{
  "num_hidden_layers": 19,
  "hidden_size": 128,
  "experts_per_token": 8,
  "d_shared_expert": 64,
  "hidden_act": "quick_gelu",
  "moe_layers": [1, 2, 3, 4, 5, 6, 7, 8, 9, 10, 11, 12, 13, 14, 15, 16, 17, 18],
  "routed_scale": 1.0,
  "balance_bias": false,
  "init_std_router": 0.0212,
  "lr_router": 0.00116,
  "optimizer": "adamw",
  "train_tokens": 498800000,
  "max_steps": 7612,
  "dataset": "wikipedia_en"
}
Below are experts of layer 5 (counted from 0) of a mixture-of-experts language model. Rows are named router (the router's row for the expert), up (a neuron's input weights, with its number) and show model dimensions 0-127. Each number is 128 + 24 x the weight over its row's rms, rounded and kept within 0 to 255.
After each expert's rows: a language model's description of what the expert responds to; "mostly gets" lists some tokens that are sent to it at least half of the time. This comes from a sample of Wikipedia text that the model never trained on.

# expert 35
router [134 165  84  91  98 139 108  67 139 156 106 120 121 128 131 126 149 144 107 130 125  97  88 103 153 134 179 147 106 130 141  93 113 134 146  96 132 150 181 143 120 115 141 133 141 116 130 110 126 126  96 120 151  88 110 119  80 106 171 121 112 131 110 137 127 179 152 120 126 103 129 116 137 139 144 113 114 162  99 121 155 145 126 158 115 110 162 139 136 121 132  97 122 114 169 129 143  76 134 132 144  66  80 108 133 169 115 137 120 162 147  95 105 181 114 129 119 159  92 113 121 149 128 100  97 123 125 158]
up1 [ 99  78  78 156 143 117  87 110  92 114 119 157 132 149  96 119 125 113 102 147  86 174 109 105 119 127 109 129 133 121 141 122 134  95 116 131 158 129  89 159  99 114 127 134 162  52 128 144 135 132 137 119 129 165 156 117 111 137  88 129 116 147 101 109 104 117 108 125 103 209 102 124 145 129 120 117 113 149 145 115 148 145 118 118 152 101 131 173  84  75 110 147 103 146 122 133 115 117 132 134 130 125 130 115 139 142 106 111 166 155 116 151 141  95 114 126 111 157 145 112 118  91 118  94 104 158 151  92]
It responds to: Line breaks ending reference or list entries, pipes starting table rows, and year numbers like 19, 18, 17, plus degree signs.
mostly gets: " 19", " 18", "|", " (19", " 17", "°"

# expert 13
router [142 106 102 108 134 122 115 122  91 165 133 135 112 110 116 132 161 125 114 172 117 175 139 155  96 112  82 110 128 139 120 129 127 172 146 164  96 147 134 119 148 144 136 158 168 121 108 134  96 110 110 140 164 143 101 126 138  97 155  76 125 154 137 112 141 123 123 127 155 147 103 116 128 144 107 152 153 146 172 103 148 119 142  85  82 143 116 134 123  80 140 139 153  86 115 106 135 122 139 100 118 140 142 129 130 131 134 147 144 126  95 111  40 132 186 135 142 128 127 109 126 146 157 109 122 133 178  75]
up2 [114 141  92 106 127 127  97 102 115 105 128 192 102 145 125 139 142 148 128 116 151 119 161 115 114 119 105 115 127 137 140 129 131 141 166 145 125 180 153 164 126 139  92 104 171 140 134 107 190 121 106 147 137 189  96 132 100 140 179 121 131 151 110 113 143 134 180 135 134 118 151  87 101 114 113 110 144 128 157  93 124  96 141 149 163 150 163 152 119 150 137 127 103 107  99 137 145 122 120 120 110 151 125 155 172  71 148 135 151 125 173 140 111 117 188 137 101  99 119 104 104 151 135 118 132 129 131 127]
It responds to: Middle and ending pieces of longer words, such as ill in pupillage, ure in measurements, ize in specializes; also apostrophes and quotes.
mostly gets: "'", "ill", "old", "ell", "ll", "ard"

# expert 19
router [127 173  89 136 143  90 132 136 135  71  97 124 144 177 142 129 138 138 135  78 107 123 160 151 154 105 118  96 135 123 123 164 172 159 138 127 136 140 106 115 152 132 143 114 124 113  81 102 148 131 135  97 119 139 145 143 147 131 119  96  82 129  49 144 147 113 130 139 109 138 113 129  96 116 107 121 147 162 186 129 174 144 137  71 145 147 121 159 140 131 108 139 145 121 100 114 126 160 129 129 118 140  94 127 135 126  84 164 112  88 117 100 113 143 131 147 171 154 110 102  93 115 151 114 135 108 132 130]
up0 [104 118 143  94 157 111  86 110 127 101 136 170 149 133 109 125 133  97 162 123 155 139 152 110 108  71 108 126 144 109 116 129 142 187 105 125 117 138 130 101 100  90 137  96 134  78 101 154 138 133 131 109 170 144 146 149 149 127 106 138 133 111 107 113 114 149 107 122 114 125 144 136 118 122 171 103 136 120 125 159 131 112  92 108 131 129  89 175 115  93 119 170 106  46 123  94 145 131  99 138 199 133 135 110 103  89 118 100 101 122 147 127 113 128  98 130 125 137 141 112 148 129 145 156 151 103 124 100]
It responds to: The f in LaTeX \frac, letters F/f generally, and line breaks ending list entries, plus table position codes like MF.
mostly gets: " F", " f", "F", "f", "mp", " h"

# expert 25
router [177 112 120 202 129 104  86 142 143 171  94 131 118 133 102 108 158 159 131 125 148 169 139 114 130 146  80 116 141 131  95  85 127 173 170 109 121 136 100 156 124 143 100 124 100 147 147 158 136  68 111 123 114 105 138 133 119 169 125  99 126 157 139 125 109 134 135 113 123 163 122 162 127 106 150 127 134 145 115 190 118 116 123 107 139 177 127 120 139 157 139 116 113 111 147 120 118 159 109 105 132 162 120 148 130 113 134 145 135 118  89 151 130  97 100 141 126 130 128 129 152 148 104 117  85 174 106 176]
up0 [118 203 154 120 159 162 134 120 127 150 128 169 157 143 168 154 102 133 164  95 150 120 130 111 134 145  82 110 170 121 116 145  92 135 135 147  93 155 128  97  97 116 119 126 116 121  68  85 167 139 141 146 107 148 129 137 130 120 126  95 138 144 141 116 136 129  98 101  86 121 139 115 144 140 111  88 129 122 182 150 153 152 127 152 123 126 163 137 135 140 115  83 135 138 120 105 127 134 133 128 119 135 163 145 147 103 116  55 136 182 122 107 134 156 136 129 132 125 154 121 138 124  88  98 128 158 158 103]
It responds to: Plural s and suffixes closing a word, such as corals, examples, Rangers; also == heading markers and infobox colons.
mostly gets: "s", "==", "ment", " V", "ers", " ex"

# expert 38
router [138 104 140 161 126 144 178 117 149 108 117 142 145 135 131 177 141 104 129 114 135 124 113  86 158 145 139 101 141 128 153 151 130  99 128 117 144 119 170  98  96  97 110 125 135 128 142 118 130 147 101 149  86 150 100  78 146 119 145 106  99 157 104 163 157 147 123 148 128 167 149 134 140 177 148 124 163 125  79 123  83 133 102 188 162 112 115 103 126 138 107 107 118 110 150 112  96  92 109 159 125 135 152 120 111 108 131 153 128 128 191 122 114 114 166 153 155 128 120 106 183 126 108 114 101 129 150 165]
up1 [141 158 130 141 132  97 110 123 137 118 136 148 178 154  85 154 107  94 135 163 135 176  92 169 113 107 168 127 149 127 134 110 110 124 136 122 144 137 108 120 157 175  92 116 124  88 117 155 132 129 135 112 111 126 124 133 100 141 127 127 135 159 172 100 147 171 109 161 170 178 141 131 149 100 120 128 109 147 132 141 115  73 125 126 173 131 193 109 133  74 135 123  62 110 160 124 147 148 148  97 151 152 123 134 105 100 144 133 128 116 139 123 148 155 126 104 137 156 135 136 104 101 138 124 150 108 124 100]
It responds to: Commas and linking words joining clauses in narrative prose, such as commas after dates, and, that, which, but.
mostly gets: " and", " that", " to", ",", " which", " but"

# expert 18
router [141 101 137 117 150 139  87 112 104 129 161 167 117 122 173 119 126 142 104 116 114  66 162 152 147 137 113  75 152 114 134 133 153 117 103 131 135 133 130 146 198 125 127 109  91 117  89 139  99 140 128 164 144 129 152 140 115 139 148 130 149 139 151 143 101 126 170 144 107 131 160 125  79 122 129 125 119 128 168 142 154 137 113 120 122 117  76 167 107 141 146 124 157 103 109 101 144 132 125  95 137 189 156 133 109 113 122 122 141  68 158 105 125  92 125 110 106 127 162 130  95 136 120 157 159 175 125 148]
up2 [107 108  80  97 136 123 122 106 106 110  87 146  89 117 139 140 117 143 112 173 134 173 133 136 127  80 118 155 136  89 130 175 113 127 125 118 115 116 117 143 131 106 100 137  83 118 154 129 100 186 120 129 144 147 109 154 130 113 136 120 102 107  92 131 155 110 129  93 121 126 137 113 127 109 141 120 139 108 127 127 118 150 158 137 164 175 158 127 124 116 126 145 135 107  97 124 128 144 181 128 133 169 173 133 187  82 165 149  88 162 122 102 128  78 116 147 141 147 131 140 125 151 141 135  65 132 113 102]
It responds to: Closing word pieces and short prepositions, plus infobox labels like Location and Born, such as Coliseum, Captain, of, along.
mostly gets: "it", " at", "ab", "op", "mp", "end"

# expert 3
router [123 119 132 139 107 133 165 134 118 137 195 152 121 117 114  94 116 167 152 134 126  84 108 153 111 121  87 127 106 141 131 148  93 126 133 106 115 124 104 102 139 137 120 120  82 190 135 104 121 113 104 173 106 120 149 138 146 112 124  54 136  99 130 109 119 115 104 168 146 161 102 120 125 144 127 132 131 114 132 121 135 104 129 172 103 135 146 103  95 155  93 139  56  91 140 121 118  77  98 126 116 127 158 122 118 128 140  79 130 116 128 104 168 155 123 116 118 114 162 100 116 119  91 126 118 131  91 137]
up0 [108 163 143 111 166 113 111 133 119 126 114 138  94 138 127 104 116 121  99 160 137  92 122 119 110 135 106 122 124 101  89 124 137 119 107 107 150  91  94 122  81 130 100 125 147 107 106 133  84 157 147 110 124 126 117 188 156 144 111 127 123 202 156  88 143 144 147 120 137 113 104 157 132 133 143 141 113 148 117 150  84 148 116 106 127  89 103  85 108 119 161 147 145 140 119 157 142 158  88 159 115 154 129 126 165 106 121  80 138 106 153 123 146 108 155 147 154 128  94 125 156 110 128 183  95 135  81 127]
It responds to: Final pieces of nouns like -ance, -ation, -ition, -port, -age, and common nouns such as number, result, point, town, edition.
mostly gets: "port", "ion", "ance", "ction", "ner", "ition"

# expert 14
router [175 123  83 141  98 109 105  89 105 129 125  94 115 112  94  84 108 135  84 110 187 138 116 148 130 163 131 149 108 146 156 141  90 129 168 124 137 135 150 148 155 123 104 112 126 176 143 126 148 141 137 122 104  88 140 128 101 156 139 120 129 129 101 149 146 114 131 120 172  79 111 132 149 154  98 112 109 144 115 115 154 144 162 149 124 114 118 122  91 142 159 178  96 160  89 136 117 113 153 111 149 123 121 101 137 118 153 106 141 140 143 116 126 122  92 169 177 134 145 138 136  85 140 105 137 131  70 117]
up16 [148 135 154 157 152 170  48 107 128 148 161 128 119  86 101 134 120 125 127 121 125  89 136 127 101 108 108 104 159 113 139 116 179 148 139 114 111 106 144 103 124 158 101 120 120 126 160 139 133 106  86 124 118 131 123 107 112  84 145 110 141  84 137  93  73 170 134 121 137 113 128 119 137 109 119  99 112  99 144 120 118 143 118 121 157 129 160 126 132 156 134  87 143 111 137 169 141 145 174 136 146 114 157 106 129 140 188  89 129 152  70 127 162 164 109 133 146 162 103 127 139 117 112 138 115 104  93 120]
It responds to: Years and number pieces in dates, tables and sports records, especially after 19 or 18, such as 2003, 1999, 1928.
mostly gets: " 19", " 1", "2", " 2", " 3", " 18"

# expert 29
router [104 119 153 112 117 105 135 130  81  89  98 122 144 126 134 158 122 147 114 113 151 126 169 112 153 111 110 150  98 145 158 136 123 113 147 161 103 155 105 141  93 112 144  81 128 140 125  84 132 134 114 155 136 121 131  81 162 148  84 103 138 143 158 108 134 111 181  89  73  85 169 144 157 142 110 126 124 118 160 140 143 132 123  98 136 144 158 143 159 115 150 103 111 111 126 137  87 148 130 113 163 105 167 155 156 121 149 110  88 145 103 113 166 117  58 117 114 154 137 145 111 147 104 124 132 114 123 116]
up1 [ 80 145  79 130 133 126 121  86 132 104 130 143  70 122 153 143 160 130 165 162 124 174 124 159  93 132 120  87 185 112 140 111 123 100 154 129 111 130 137 138 145 106 179 126 153 126 149 121 126 121 121 122 125 133 120 173 112 104  95 154 101 156 107 132 103 111  90 124 134 129  85 152 131 140 197 117 130 113  98 127 110 136 141 106 157 136 143  94 134 101 138 140 137 140 126 169 140  96 153 122 126 109 127 161 131 108 134 165 137 130 114 105  80 118 122 142 160 111 143 124 158 166 157  91  94  89 116 122]
It responds to: Pieces right after a capital or a short prefix, such as c in Academy, Accomplishment, Acreage; also pro, di, la.
mostly gets: " pro", "di", "la", "us", " Mar", " –"

# expert 39
router [106 140 110 145 112 119 175 102  97 139 112 145 123 147 167 110 120 137 142 108 123 146 157 144 164 160 126  58 151 135 112 120 120 116 102 131 122 157 143 147  94 126 167 148 112 181 109 108 161 138 169 139 111 122  94 134 160 150 116 143 127 162 100 131 133 125 132 147 125 126 114 129 128 122 141 124 133 106 141 107 111  94 126 119 150 112  92 117 157 181 130 129 155 132 166 128  93 114 128 127 131 121 121 142 108 157 134 146 151 172  89 116 172 189 141  62 156 149 153  95 123 137 131 113  81  99 128 172]
up3 [125 126  88 125 159 142 116 117 166 101 122 163 158 169 141  95 131  85 122 105 158 161 108 115  94 134 147 148 132 160 115  87 117 118 116 142 113 154 163  83 133 100 115 121 118 101 144 132 110 141 128 122 129 122  76 169 140 130  82 159 106 141 162 110 136 148 177 125 152 123  89 140 146 132 132 127 139 136 167 145 156 157 120 114 162 129 131 114 119 155 101 129 104 143 135 121 118  96 144 131 125 152 142 134 112  87 102 119 139 138 102  91 105  99 156 156 170 161 197 152 109 170 141 137 108  84 108 124]
It responds to: Middle fragments inside words such as we-at-her and R-om-ain, and colons after labels like Released: and Release date:.
mostly gets: "min", "un", " not", " Z", " Sa", "im"

# expert 4
router [225 121 148 126 145 125 148 138 155 183 162 102 146 125 100 179 115  94 136 124 122 110 150 130 141 157 155 110 136 133 164 141 164 146 164 119 176 130 104  93 122 127 115 129 115 104 101 121 138 119 141  88 122  99 154 125 150 140  95 119 103 163 122 152  94 104 108 126 103 104 108 128 114 128  98 111 171 127 137 165  95 124 135 160 139 122 203  92 138 129 132 121 147 105 137 128 142 131 164 139 162 164 120 149 139 148 119  77 131 142 114 111 131 119 168 119 131 129 116 149 111 133 100 135 139 116 130 110]
up2 [143 108  97  77 108  88 156 145 142 112 118 142 113 151 140 123 120 164 147 150 118  89 128 129  95 109 128  87 117  87 162 121 182 114  90 101 136 104 117 119 117 123  87 153 129 121  78 117 114 112 115 113 127 150 135 160 105 126 116 131 119 127  71 127 155 143  88 108 138  79 154  94 135 121 116 143  95  78 135 148 138 128 147  92 139 156 121 117 137 100 157 104 101 163 116 153  99 148 111  87 110 130 123 126 119 105 114 106  94 100 142  90 110 137 118 148 166 153 131 131 129 141 152 118  67 149  95 134]
It responds to: Closing parentheses after birth dates or native spellings, relative pronouns that, which, who, plus final letters of names in sports lists.
mostly gets: " that", ")", " which", " who", "),", " It"

# expert 22
router [ 98 148 129 151 124 131 162 158 131 131 126 191  95 136 132 129 138 144 126 113 139 102 137 141 127 159 124 116 156 148 128 127  60  94 123 154 136 106 126  87 119 119 152 146 151 147 108 157 161 135  72 147  66 192 116 117 128 127 129 137 137 138 157 132 129 156  93  86 133 106 103 153 100 162 142 170 105 157 140 123 119 112 144 124 158 128 126 123 110 122  98 119 153 119 136  99 141 119 106 151  89 148 103 118 117 141  89 145 135  98 168 149 141 133 165 141 111 122 153 122 166  89 188 141 128 144 143 143]
up1 [ 97 161 104 130 103 139 101  76 128 129 155 162 111 190 138 121 104 185 120 110  95 157 116 111 145 131 101 146 158  82 111 110 112 112 127 167  97 172 123 128 102 112 137 172 155 139 102  96  92  98 146 125 151  59 120 125 139 123 133 102 137 139 134 126 146 153 108 129 107 118 107 125 123 119 133 108 106 141 139 110 166 132  91 123 137 155 144  90 158 163 110 116 142 119 154 165 126 138 124 117 142 103 117 131 120 122 134  90 165  77 132 135 140 120  99 122  79 180 143 123 141 148 138 118 119 104 107 149]
It responds to: Middle and final word pieces after short prefixes like se, re, f, such as sew, recruit, interrupt, allowed.
mostly gets: "ent", " who", " New", " part", "ow", "king"

# expert 23
router [137 115 174  96 136 115 145 145 144 124  91 169 154 170 109 106 133 101 158 138  96  72 108 137 160 108 159 108  77 116 125 125  91 134 150 141 146 117 175 134 122 146 135 101 117 124 131 144 157 124 147 108 141 159 120 113 127 125 153 128 144 133 131 142 111 131 114 132  97 157 151  91 120 130 117 126  95 143 104 109 177 155 112 111 113  99  99 167 102  67 163 130 143 103 147 103 128 105 119 110 141  85 136 117 171 131 134  99 162 117 163 135 115 152 162  94 130  99 121 139 104 115 138  88 145 126 162  74]
up2 [151 144 117  84 139 142 160 144  80 100 148 104  80 107 194 115 119 149 167 150 167 129  87 134  75 171 136 140 128 107 118  79 105 116 103 140 102 148 108  91 113 113 151 169 108  87 125 113 142 115 141 119 138 172 138 164 123 120 128 116 151 161 131 108  97  89  92 125 150 138 133  90 135 163 129 124 119 116 132 144 149 120 136 149 120 142 154 101 135  91 119 159 146 110 101 113 148 104 114 147 124 124 115 123 121 114  78 134 150 136 121  76 124 111 104 101 147 119 140 119 170 160 119 109 152 125 105 128]
It responds to: Verb endings -ed and -ated, especially named after also or officially, plus table pipes and closing parentheses before commas or periods.
mostly gets: "ed", "ated", " Al", " New", "red", "),"

# expert 10
router [172 107 108 124  86 166 170  89 110 141  97 103 147 125 119  96 103 177 118 164 189 138 129  95  70 136 137 126  95 137 132  90 102 145 168 139 151 147 105 115 120 149 128 141 135 157 163 106 125 128 109 123 121 130 133 123  94 121 171 157 113 130 125 138 129 141 144  75 115 139  99 133 144 149 110 115 141  93 125 123 195 127 156 137 145 140 167 183 139 123 136 180  99 167 146 121 138 155 139 152 130 148 139 125 142 108 154 134  94 137 123 126 113 155 159 131 126 154 164 152 138 128 128 128 127 107 131 106]
up1 [ 95 139 102 122 161 128 162 149 132 103 133 102 144 109 167 117 163 122  78 111  98 125  86 143 144  99  89 120 134  95 147 130 154 106 142 104 100 182 134 154  96 144 139 133 104  95 137 131 139 135 161  83  99 118 124 126 132 154 140  72 139 121 157 113  77 127  99 105 116 101 115 137 130 104  98 125  90 130 116 156 117 142 109 101 142  99 174 130 157 122 132  92  80 138 119 126 126 130 151 139 133 109 155 113 132 127 108 111 113 157 109 190 170  95 142 116 142 145 116 115 157 178 101 113 133 122 112 150]
It responds to: Single letters and short word pieces inside rare names, drug names and species, plus digits in scores and years, such as treprostinil, 6–4.
mostly gets: " T", "T", " 10", " 8", "H", "5"

# expert 6
router [133 132 166 160 126 159 141  95 167 145 146 124 150 152 107  63 115 122 123 104 136 122 111 120 114 130 113 157 140  98 157 135 104 110 125 122 124  87 155  99 173 166 136 136 148 120 144 108 138 164 169 127 110  90 124 153 126  94 160 111  96 122 162 147 131 163  89 149 166 118 146 116 156 154  99  82 130 119 154  76 165 140 149 133  87 113  77 114 158 126 132 115 104 143 137 165 167 113 131 111 127  94 168 115  88 135 151 111 121 109 128 128 122  99  98 133 132 124 128 112 121 105 149  99 121  93 148 139]
up1 [ 90 145 171 116 166  89 103 139 149 124 111 159 107 141 124 127 104 121 135 149  83  57 138 141 106 100 111 150 136 166 140 138 130 155  93 123 139 103  99  84  98 132 149 141 139  89 139 122 116 122 141 141 131 118 112 135 105  84 148 139 118 120 133 127 104 120 115 117 137 104 123 106 158 105 166 135 104 113 122 134 161 162 133 104 121 108  80 114 120  80 139 146  81 134 162 118 120 128  98  79 113 145 142 136 100 101 180  90 144 120 153 135 155  94 107 164 150 112 120  97 139 118  66 133 128 133 129 102]
It responds to: Pipe separators, zeros and capitalized name-initial pieces in tables, lists and headings, such as |, B, Jo, Ga.
mostly gets: " B", " /", " G", " Bo", "0", " Ho"

# expert 15
router [129 121 165 106 194 157 139  83 153  92 122 110 131 120 116 154 105 120 109 174 128 107 105 137 137 128 140 120 141 163 115 106 163 147 127 185  94  94 117 109 118  91 138 151 142 145 142 161 174 139 168 130 122 107 165 118 129 149 131 134 166  94  65 126 133 106 129 133 124 110 120 156 109 107  75 109 156 113 129  86 110  76 132 112 128 126 116  94 142 148 162 139 111 138 142  81 136 119 161  98 104 126 123 163 148 140 146 125 128 125 127 142 158 141 158 108 107 132 163 154 103 121 132 105 104 138 130 161]
up0 [107 141 116 154  98  98  89 116 125  66 148 125 125 117 116 120 146 154 122  91  91 142 111  87 122 132 148 135 168 138 163 131 136 139 111 162  88 133 133 150  82 132 126 116 152  95 102 153 105 113 133 130  98 124  73 138 119 118 136 121  92 142 146 166 128 113 132 150  97 121  93 116 109 144 129  94 112 100 169  91 100 143 132 111 168 119  73 130 127 145 109 115  80  98 192 133 168 108  98 131 141 114 150 157 100  89 160  99 112 161 112 135 126 119 151 123 124 119 123 124 108 154 126 149 117 159 149 134]
It responds to: Word-internal pieces, especially -ial in adjectives like martial, myocardial, and fragments of place names and words such as U-gan-da, Const-it-ution.
mostly gets: "min", " Ar", " Z", " Co", "ial", " or"

# expert 21
router [144 119  86 143  78 110 164 103  73 112 116 112 160 131 153 158 168 101 125  91 107 113 111 159 122 120 139 153 138  71 152 179 149 156 148 123 139 106 148 197 129 173 133 130 129 122 127 143 112 163 143 143 147 131 137 100 158 111 130 114 142 103 153 134 158 155 127 132 116 150 116 114 162 114 133 135 139 145 149 112 117 140  88 137 149 127 170 187 106 156  87  91  89 150 139 144 115 157 116 135 134 147 139 146 118 121 143 153  94 153 121 152 133 128 145 119  89 128  98 122 126 116 133 159 151 113 116  82]
up0 [131 117 154 133 133 144  81 128  73 169 150 134 125 137 113 109 128 101 116 120  83 156 127 111  97 132 131 142 149 110 131  62 174  96 114 146 121 120 145 113  94 140  87 152 124 133 126 144 145 120 139  88 148 135 117 141 126 144 125 101 123 138 121  60 100 141  81 150 152 106 112 156 157  93 155 123 151 152  81 105 144 144 109 155 134 149 173 123 122  79  77 125 138 120 164 144 137 148 122 135 156 121 132  98 100 156 102 110 116 117 111 163 159 106 118 134 108 153 177 152 129 108 138 111 129 147 155 132]
It responds to: Function words in running prose, mostly of, the, a, in, to, with, by, as in made up of, is a species.
mostly gets: " of", " in", " the", " to", " a", " on"

# expert 26
router [109 109 206 128 129 151 116 145 104  93 136 105 132 143 114 123 153 138 146 125  83  89 108 104  78 137 133 158 107 101 141 149 118 146  72 117 118 139 126 132 132 105  97 115 132 103  95 136 121 108 126 119 147 144 153 148 113  90 159 132 161 133 208 130 139 108 132 145 139 151 107 117 151 109 181 168 110 129  83 127  89 125 100 117 127 127  78 127 124 143 109 128 106 119  95 140 120 145 136 152 127 154 138 108  88 109 127 119 160 160 153 139 139 140 118  84 122 113  78 117 112  96 128 158 139 144 154 129]
up1 [124 145 125 150 160 102  99 123 151 122 113 135  87 126 153 106 132 150 145 101 167 118 135 113 163 102 168 121 114 102 104 121 141 133 140 138 120 130 122 171 143 119 125 142  97  94 120 103 103 142  93  94 100  97 114 120 130  80 116  90  68 153  99 121  96 102 104 103  73 131  86 135 138 144 145 132 135 180 179 147 137 117 117 103 146 143 142 135 141 134  49 119 129 120 138  75 152 140 137 147 124 124 138 112 166 131  97 140 131 128  84 151 169 104 145 108 107 125 115 111 117 114 143 127 131 148 160 111]
It responds to: Forms of be and have plus the and as, especially in passive constructions, such as was estimated, had been, were.
mostly gets: " is", " was", " the", " re", " for", " be"

# expert 8
router [108 175 131 117 137 118 133 122 101 122 122 146 126 187 128 121 172 126 135 145 134 137 155 129 168 112 131 167 159 105 108 111 161 158 102 124 100 169 145 166 142 117 145 101 121  96 131 158 167  98 136 144 161 125  95  94 133  81 118 156 135 140 119 118 125 126 130 124 126 140 140 116 158 106 171 147 115 148  92 167 128 126 117 149 111 170 122 116 146 138 124  88  94 144  95 158 117 188 115 126 107 132 102 137 127  51 122 123 105 149 137 143 124 147 120 120 116 152  82 152 148  87 149 130 111 101  85 105]
up16 [150 102 106  79 126  79 118 118 108  77 146  87 101 130 147 158 102 114 136 198 118 144 117 160 119 170 121 118 142 120 123 185 109  70 137 138 115 136  85 115 116 115 129 109 107 132 151 152 140 114  94 143  98 133 131 143 120 133 115 134 108 108 128  96 158 136 123 125 129 168 134  96 158 109 148 140 105 100 100 102  64 155 130 120 135  93 136 136 134 120 133 155 122 150 155 145 108 125 108 127 143 122 115 135 129 118 121 100 139  81 116 142 137 162 176 143 125 135 158 108  74 144 120 177 133 159 115 138]
It responds to: Bare space tokens and space-led word beginnings like con, re, de, in, un, per, often opening a longer word such as connected, units.
mostly gets: " ", " de", " in", " re", " In", " for"

# expert 11
router [139 134 102 143 144 100 126 128 196 104 170  93 102 137 147 108 148 154 139 125 154 135 128  98 102  97 120 144 143 118 163 106 139 135 143 135 136 102 131 139 155 118 104 105 103 167 112 102 102 122 152 164 134 130 113 124 136 157 142  69  98 102 104 146 159 138 109 147 129 138 151 107 114 111 115 149  78 173 154 137 111 123 115 156 121  98 113 134 144 113 130 150 158 129 155 122 126  80 107 132 128  57 163  91 118 149 126 121 145 119 127 122 152 146  82 150 123 109 121 127 158 118 110 105 131 164 183 183]
up1 [155  93 197 130 147 150  97 154 144 126 167 131 130 169 110 157 122 110 144 134 111 175 129 127 120 148  74 100 181 174  86 167 108 115  89 133 108 143 115  76 122 137 110 124 106  98 141 134 116 123  96 128 149 138 126 112 134 104 125 109 124 154 118 157 141 111 120 112 126 148 113 115 133 158 154 107 100 159 125  81 141 116 140  61 121 109 137  83 113 128 137 136 145 141 153 164 155 131 147 146 130 112 153 146 116  88 140 134 138 139 126 147 124 103 154 143 139 137 115 134 103  90  95  98 122 159 171 149]
It responds to: Pipe separators in sports and results tables, especially after column headers like Rank, plus section-heading === marks and sentence-final periods.
mostly gets: "===", "ay", " me", " years", "====", "my"

# expert 20
router [ 96 130 130 125 122 115 135 157 147  89 134 129 156  93 130 131 129 163 112 127 129 177 106 119 143 107 113 123 125 134 103 123 143 108 125 140 138 102 101 108 122 108 167 155 191 120 131 135 132 183 127  63 171  93 116  83  97 104 152 133 142 128 136 144 138 130 154 121 122 126 125 149 146  99  98 157 130 121 138 142 135 157 151  77 120 134 103 119 144 131  89 103 123 103 119  93 184 153 168  71 124 127 136 170 109  90 145 128 130  94 157 120 142 117 160 132 108 140 153 164 144 140 116 169 138 117 156 170]
up0 [ 98 136 152  84 166 117 100 111 121 124 164 138 121 144 176  99 158 154 184  88  93 121 136 116 133 112 138 129 145 149 108 136 126 153 100 130 156 106  98 134 125 116 129 128 137 118  99 148 156 123 130  71 126 124 123 128 101 110  94 158 120 151 162 102 148 119 131 128  94 103 166 117 106 115 127 102 134 128 161 116 155 146 127 151 120 170 153 112 134 138  95 117 118 163  94 143 162 100 120 108 147 150  70 156 161 125  79 107 187 102 105 134 117  86 126 157 109 113 136 120 121 101 114 125  81 146 145 109]
It responds to: Syllables in proper names and words after a first capital, such as C-har-les, Mar-ine, se-par-ate, Color-ad-o, plus table-row line breaks.
mostly gets: " F", " B", " W", " Ma", " La", " V"

# expert 27
router [132 136 136 103 167 124 106 166 116 154 116  95 156 120 120 105 109  94 134 124 121 102 116 137 168  68 144 123 127 137  79 139 131  86 121 109 139 108 162 161 106 115 154 180 131 130 150 177 151 119 131 138 113 100 130 131 105 132 117 151 132 122 128  95 136 164  76 125 124 128 192 114 180 110 129 159 151 112 107 141 102 119 112 174 130 157 142  95 118 123 127 134 141 149  76 177 113 122 145  98 113 125 125 110 176 158 144 120 157 150  96 141 130 103 114 120 120 102  95 122 165 134 110 154 116 105 105 118]
up1 [124 145  96 101 130  90 138 132 137 137 155 138 133 135  80 135 129 147  99 125  94 115 103 133 133 118 108 134  92 142 165 147 124  93 131 139  85 151 153 125 102 117 132 152 106 125 128 178 135 143 106 131 155 109 131 111 127  90  78 153 167 151 166 126  97 141 120 157 109 110 126 165 139 158 170 123  87 129 128  70 138 121  94 136 142  99 143 111 110  75 116  99 118 135 157 122 167 121 134 122 109 103 131 112 148 153 128  82 115 127 186 141 146 104 124 161  64 158 180 131 129 132 132 163 125 125 116 123]
It responds to: Hyphens opening bullet lines in infobox-style lists, like Prize money, Coach, Animation by, plus some mid-word name pieces.
mostly gets: "|", " an", " La", "r", " United", " New"

# expert 24
router [105 138 111 147  99 131 120 132 127  94  99 120 126 139 131 113 120 131 104 114 144 114 139 162 165 124 151 118  99 144 132 120 144 122 157 120 126 149 124 109 131 105 129 106 147 109 120 134 109 122 126 138 190 150 133 107 166 140  77 139  98 194  98  94 133 108  77  80 115 104 139 146 126 172 109 169 136 175 143 135 120 139  90  58 151 112 115 131 108 114 134 140 147 166 152 122 117 126 114 174 209 120 107 125 125 124 120 126 116 135 142 124  98 119 113 139 131 170 148 151 189 109 131 121 119 150 127 125]
up0 [132 145 104 105 141 101 143 135 141  96 158 128 117 134 152 131  95 134 134 147 118 123 139 101 152 107 137 159 155  88 161 120  80  97 122  64 102  76 175 140 153 103 131 147 127 129 168 124 137  96 146 143  90 123 151 157  74 112 133 131 153 109 149 165 110 146 115 122 157 135 115 101 102 140 126 105  93  96  88 119 128 127 161 125  90 132 102 134 105 128 139 170 118 128 128 174 111 133 158 115 139 119 116 135 170 122 149 170 128  94 123  70 142 128  98 116 121 115 133 124 173 127 131 119 132  94  93 165]
It responds to: Month names before day and year numbers, commas in dates and lists, and colons after infobox labels like Songwriters:, Directed by:.
mostly gets: " c", " b", " ch", ",", "cc", " comp"